config = dict(
    num_hidden_layers=10,
    d_expert=32,
    hidden_act='xielu',
    router_score='softmax',
    balance_loss=0.00978,
    balance_bias=False,
    vocab_size=8192,
    norm_eps=1e-05,
    optimizer='soap_variant',
    learning_rate=0.00423,
    beta1=0.95,
    beta2=0.95,
    max_seq_len=768,
    train_tokens=379500000,
)
Below are experts of layer 6 (counted from 0) of a mixture-of-experts language model. Rows are named router (the router's row for the expert), up (a neuron's input weights, with its number), down (a neuron's output weights, with its number) and show model dimensions 0-127. Each number is 200 + 30 x the weight over its row's rms, rounded and kept within 0 to 999.
After each expert's rows: "comes before" lists some tokens at least twice as common just after its tokens as in all text. This comes from a sample of Wikipedia text that the model never trained on. Tokens count by the router's weight.

# expert 114
router,166,176,214,161,216,191,231,253,147,232,166,213,242,197,247,243,227,192,226,226,168,210,159,194,175,139,177,150,203,200,206,143,161,186,203,223,216,179,217,168,188,259,230,246,163,214,179,210,157,190,246,232,179,244,164,162,228,164,178,212,257,165,161,204,230,202,181,206,207,204,181,207,172,186,218,237,222,178,186,146,188,180,172,276,190,178,232,237,174,132,189,162,221,186,157,186,147,205,235,229,191,230,202,199,185,215,236,211,177,170,200,223,232,227,174,205,142,236,222,200,237,187,184,167,209,204,172,197
up0,196,196,233,177,195,217,193,151,207,219,128,197,228,222,172,157,208,152,287,235,224,183,199,130,218,226,208,213,208,219,204,189,221,186,191,215,206,185,227,164,181,243,244,189,151,206,210,227,143,204,187,202,217,155,188,148,251,163,170,227,230,179,214,231,221,197,187,161,181,221,158,191,228,160,194,216,150,239,207,154,191,192,187,187,221,214,230,243,217,161,213,149,199,193,218,209,229,236,213,192,194,220,164,185,224,208,234,143,194,207,175,196,174,233,155,240,214,213,261,161,209,205,128,201,269,191,229,227
down0,116,208,200,197,194,177,205,171,210,200,202,210,237,202,183,190,177,197,186,201,230,166,190,203,198,248,141,180,186,220,219,169,168,207,167,191,220,183,158,190,192,222,222,185,209,186,260,182,223,204,168,148,262,188,161,191,239,197,197,230,191,193,178,237,249,208,217,210,198,206,223,202,209,241,251,175,173,234,195,204,226,180,185,205,245,205,196,217,253,178,147,195,205,232,152,273,255,192,166,193,159,170,167,265,231,224,153,133,204,244,216,203,236,200,212,201,206,193,190,250,244,190,170,148,287,205,196,181
comes before: "9", "8", "0", "7", "6", "5"

# expert 190
router,231,246,206,241,218,143,239,247,173,175,232,223,217,187,208,176,246,232,161,169,220,194,177,225,251,167,222,237,178,192,224,165,177,242,252,177,226,148,215,164,163,195,191,191,190,202,192,198,206,256,166,176,177,227,232,224,235,179,204,208,164,175,159,228,227,193,148,193,203,216,239,195,134,155,212,231,195,209,220,156,206,206,168,213,207,242,200,208,125,242,185,194,142,184,212,225,196,213,206,177,244,178,149,228,198,165,203,218,239,178,228,186,178,138,200,215,159,166,194,217,146,232,245,181,171,182,227,182
up0,216,162,249,228,176,157,225,190,163,229,174,185,186,200,187,187,227,216,186,219,165,201,192,184,204,198,137,230,155,218,158,235,198,194,182,203,210,171,191,201,169,193,168,206,255,207,217,243,194,207,148,211,221,218,133,213,227,227,204,249,213,212,217,219,189,230,205,203,237,190,141,145,175,191,161,212,267,221,171,199,171,140,164,228,179,231,230,165,216,167,207,248,176,248,246,215,193,204,155,169,189,193,198,195,227,175,237,208,205,203,165,155,279,244,238,172,167,174,198,186,197,180,245,199,186,171,285,188
down0,250,186,185,200,137,261,220,185,211,212,239,231,239,190,209,199,227,230,215,209,208,250,185,241,200,254,172,130,201,197,190,185,202,157,209,191,195,195,146,164,192,204,250,165,208,186,176,171,225,238,229,204,177,195,206,193,206,151,215,181,194,226,248,213,186,145,142,222,243,170,172,210,274,257,173,235,163,225,213,185,232,201,137,191,244,214,217,206,197,182,173,219,204,216,246,180,184,192,211,227,176,165,158,247,210,222,211,228,184,160,145,158,198,192,210,155,146,158,195,215,216,254,181,211,205,195,167,201
comes before: " ", " •", " Location", " Coordinates", " Born", " Country"

# expert 182
router,227,236,269,163,230,198,194,194,208,193,196,231,220,155,190,214,232,224,235,149,210,223,216,185,171,160,160,233,244,161,182,178,197,245,260,169,226,182,211,164,176,234,232,181,240,196,218,195,218,198,143,157,211,234,231,225,188,144,190,212,229,194,227,206,150,197,154,195,185,142,229,161,157,146,202,225,181,207,233,199,145,214,178,220,246,207,232,230,162,184,188,185,168,204,257,255,185,219,218,223,204,193,174,177,236,192,152,239,180,249,222,240,166,167,228,232,207,162,220,188,194,223,215,178,169,170,224,165
up0,192,205,191,168,204,262,211,180,228,178,201,174,165,178,173,227,112,187,196,218,260,233,214,176,186,206,212,234,215,199,169,201,183,227,204,170,227,194,207,195,224,258,168,266,245,188,247,185,182,205,184,202,215,267,221,189,182,187,264,166,211,226,213,223,200,174,165,269,191,169,203,249,188,160,189,201,195,232,144,195,205,190,165,250,225,153,227,138,197,206,171,169,204,207,201,185,214,255,188,219,195,202,177,181,227,207,160,207,168,252,154,239,255,188,194,173,234,169,221,207,209,187,247,186,222,228,259,190
down0,262,158,204,209,283,204,216,204,214,217,216,260,234,202,198,209,219,232,220,221,243,185,209,239,166,268,230,177,292,196,211,198,213,244,220,211,194,206,183,207,178,186,186,198,211,198,201,191,191,199,156,211,226,227,217,208,207,185,209,179,224,204,177,158,232,201,261,174,225,153,223,188,217,188,139,189,172,200,216,236,196,181,187,222,203,174,188,210,182,146,193,193,201,163,246,246,208,224,216,187,181,164,132,168,197,217,125,284,213,189,204,200,200,195,163,213,202,229,237,209,180,203,238,249,231,163,169,263
comes before: " ", " •", " The", " Website", " Country", " Total"

# expert 91
router,204,215,219,217,184,173,176,187,214,168,174,138,215,218,207,257,218,173,220,179,228,235,224,231,200,194,218,174,269,191,252,201,248,200,178,197,199,226,152,214,201,222,151,196,188,213,155,228,220,250,280,230,201,166,198,157,240,163,215,198,206,235,158,203,276,244,216,147,214,230,188,153,184,250,180,256,224,176,190,266,180,166,199,166,170,252,215,198,189,182,212,210,193,214,203,200,225,202,189,190,210,175,196,225,255,178,199,224,206,178,215,220,212,205,139,221,179,166,248,261,239,190,200,185,199,176,165,177
up0,259,189,182,222,245,210,180,215,174,220,178,223,221,168,253,213,208,178,222,315,210,194,187,180,193,204,233,207,167,183,155,240,192,176,191,166,188,193,192,200,158,245,201,198,260,229,185,188,168,263,212,213,205,175,132,214,182,207,220,154,218,186,218,171,204,214,150,215,156,185,169,232,189,179,232,206,144,176,179,239,223,189,155,213,187,180,199,193,196,167,164,233,184,192,196,215,185,165,210,194,175,236,180,205,236,169,176,246,181,218,227,155,229,161,241,145,235,217,213,157,241,245,167,176,143,185,213,183
down0,156,182,232,229,167,235,179,183,230,219,252,229,167,113,217,215,212,182,191,183,202,187,209,237,190,133,190,230,195,188,235,235,229,203,238,191,207,189,191,162,174,200,238,210,215,214,225,224,145,181,161,191,229,173,151,236,217,228,232,182,184,193,202,211,187,204,211,243,232,186,228,218,166,152,210,155,256,196,156,168,263,226,221,217,128,217,159,239,223,225,249,170,232,228,176,216,173,159,207,189,184,230,258,249,197,185,215,204,217,209,192,218,167,191,205,194,169,198,156,162,165,246,215,205,241,187,221,252
comes before: " |", ")", ",", ";", "S", "E"

# expert 162
router,152,238,194,164,155,236,175,226,192,181,184,160,191,213,179,208,176,191,176,173,185,208,249,158,144,230,166,177,170,247,178,203,205,205,191,191,181,164,233,232,186,218,197,216,220,233,227,252,161,183,193,188,220,219,173,153,170,161,210,160,197,152,195,237,241,209,184,239,177,108,240,222,191,173,218,183,194,184,223,255,168,162,169,168,167,221,164,183,192,213,227,158,187,252,254,241,228,150,169,166,195,179,152,178,188,223,189,232,142,185,215,229,221,186,190,173,203,241,148,205,165,166,161,217,212,215,210,187
up0,205,217,259,213,226,209,176,221,215,212,239,206,182,227,185,189,197,238,255,139,170,196,192,184,195,204,211,188,170,228,169,164,222,182,208,224,225,164,141,172,248,220,219,153,216,219,199,213,182,234,223,243,178,200,139,160,209,206,243,181,180,139,195,189,210,196,196,208,198,179,203,219,188,200,221,240,196,247,151,216,208,200,221,188,277,140,213,203,206,255,236,145,178,231,259,183,195,211,194,191,162,217,219,159,180,186,195,234,205,173,178,198,279,234,250,184,137,195,166,197,183,250,253,183,232,228,165,203
down0,145,231,239,210,246,203,167,225,185,234,202,207,228,177,207,181,235,237,214,184,233,188,178,181,199,212,184,170,245,212,265,209,243,212,176,209,204,227,153,172,208,174,174,198,153,201,224,224,198,193,148,173,213,189,185,205,212,153,158,176,204,196,195,189,246,244,217,217,218,197,244,167,216,242,140,152,175,160,169,230,181,145,235,194,199,187,216,219,253,219,125,180,197,252,166,185,247,205,208,224,188,146,231,196,211,229,236,227,186,158,187,213,145,134,241,208,170,193,198,194,188,172,167,205,270,164,206,187
comes before: "s", "ed", "ing", " to", " in", " of"

# expert 163
router,176,245,254,153,157,149,208,202,168,172,212,144,178,226,231,228,210,148,187,242,237,220,181,159,149,205,160,201,190,181,204,169,142,164,155,250,237,146,213,245,202,231,189,240,231,183,211,182,225,230,217,201,156,187,191,177,157,147,181,219,241,193,185,265,233,179,224,190,177,208,197,227,193,214,244,158,155,198,180,198,153,221,209,241,197,208,211,167,166,190,178,214,196,212,232,206,168,192,226,234,231,191,167,233,186,219,238,206,193,248,235,250,218,192,183,206,225,192,223,177,274,203,199,214,185,163,180,242
up0,185,248,240,145,207,212,220,136,201,186,186,172,175,206,268,233,208,219,193,164,219,208,192,215,192,266,170,228,189,171,154,205,184,227,210,202,163,123,193,182,236,235,185,235,260,180,244,205,219,223,195,150,169,198,222,206,149,177,162,214,213,190,228,181,215,188,201,195,136,221,215,229,202,143,201,200,182,231,192,227,232,226,180,186,267,221,184,208,137,214,199,276,181,233,205,161,167,207,211,244,239,189,226,182,145,206,220,168,202,220,184,173,186,190,236,170,222,227,232,164,237,195,181,218,186,156,227,204
down0,168,210,248,198,235,253,200,222,192,199,197,233,180,205,193,173,252,155,194,206,201,232,191,249,236,149,200,239,239,177,251,205,203,157,195,184,206,227,199,171,157,155,259,179,226,222,151,237,245,171,243,158,200,210,195,175,249,248,249,205,186,260,247,220,237,179,228,192,179,210,148,141,223,179,224,221,265,174,236,191,174,164,214,233,199,174,175,207,199,210,248,183,254,191,205,238,213,225,169,188,157,182,239,235,198,246,179,237,219,201,182,195,219,192,196,172,186,204,203,202,185,172,244,184,179,193,237,242
comes before: "9", "0", "8", " |", "6", "5"

# expert 35
router,220,145,233,160,189,175,233,219,168,143,222,228,198,233,196,255,181,190,194,177,139,156,184,215,188,172,150,222,147,237,208,180,203,179,196,189,264,221,217,205,219,209,200,251,214,171,195,187,204,196,217,259,229,204,169,175,242,152,196,211,218,182,212,161,167,195,247,226,213,237,202,184,167,251,204,209,237,158,203,145,210,195,178,180,154,172,149,225,162,228,173,151,194,189,150,183,218,214,162,192,158,221,229,190,195,215,223,232,174,132,160,251,175,185,222,184,185,195,216,212,225,237,161,252,196,175,247,205
up0,210,220,198,135,179,223,188,216,186,177,256,126,214,195,198,220,179,201,219,206,214,246,207,281,216,201,136,239,190,223,240,223,214,264,208,221,217,169,211,128,204,177,252,142,222,191,202,195,276,203,222,155,211,148,198,196,240,207,248,188,205,220,216,204,185,221,196,202,226,194,228,209,209,185,184,194,220,191,141,207,226,214,273,202,205,225,211,199,265,202,234,256,187,217,218,184,249,178,223,223,223,190,213,243,236,207,230,179,156,165,217,185,191,223,223,182,202,221,251,178,248,165,229,206,211,189,189,213
down0,250,211,224,222,183,225,189,164,176,242,237,209,251,191,210,232,212,239,181,203,187,204,198,164,147,205,229,227,153,240,223,212,196,175,200,241,204,248,210,205,243,158,129,243,260,250,250,182,174,207,204,201,243,271,185,200,193,173,174,185,195,204,148,201,162,198,240,198,137,230,189,244,192,243,190,194,186,205,237,182,165,218,188,248,187,226,214,148,221,184,159,189,220,142,181,218,189,176,228,218,199,172,230,252,233,185,194,217,197,207,191,206,146,186,191,200,212,216,195,236,182,244,182,194,185,127,175,251
comes before: "6", "5", "8", "7", "0", "4"

# expert 70
router,209,204,237,244,228,182,181,236,257,194,170,251,245,164,202,245,236,197,241,190,191,210,157,201,177,158,154,260,243,141,215,163,187,218,263,163,212,166,222,147,175,180,195,202,222,181,167,176,259,156,154,180,204,182,227,241,185,169,201,189,255,204,260,181,169,220,166,189,208,190,234,173,160,172,197,226,189,217,241,229,213,220,163,169,221,190,181,245,180,223,242,178,191,166,237,224,194,246,219,203,208,170,200,144,213,225,159,222,197,228,219,198,205,164,184,238,196,180,194,176,190,211,209,177,140,201,222,168
up0,148,202,211,157,222,202,224,156,212,214,211,277,215,149,232,207,261,172,219,253,197,240,161,200,249,188,207,197,150,179,208,185,179,208,172,195,147,193,180,203,141,211,176,210,192,187,191,196,167,159,215,176,234,217,167,169,228,175,241,198,221,143,212,242,168,125,160,210,176,212,225,191,197,150,200,198,238,167,238,153,167,194,180,186,256,209,219,199,175,191,232,239,185,249,222,192,186,203,163,216,193,196,178,212,233,216,217,226,180,165,190,147,167,203,261,210,148,175,178,183,154,209,220,198,185,192,247,246
down0,198,234,219,182,240,130,230,210,217,155,220,252,226,157,145,161,160,222,203,186,211,185,187,252,176,189,204,212,237,204,204,198,213,249,185,185,224,181,163,159,220,179,162,106,175,212,153,155,155,212,193,187,163,246,209,177,183,185,199,218,192,205,177,198,191,152,195,175,186,187,210,167,172,177,203,222,177,199,213,157,199,190,240,198,170,196,194,190,182,198,170,120,130,134,249,201,183,244,227,230,175,188,197,186,181,237,173,220,223,182,221,212,260,162,210,227,184,215,237,191,212,254,213,167,189,233,207,165
comes before: " ", " \"", " •", " Country", " Born", " Coordinates"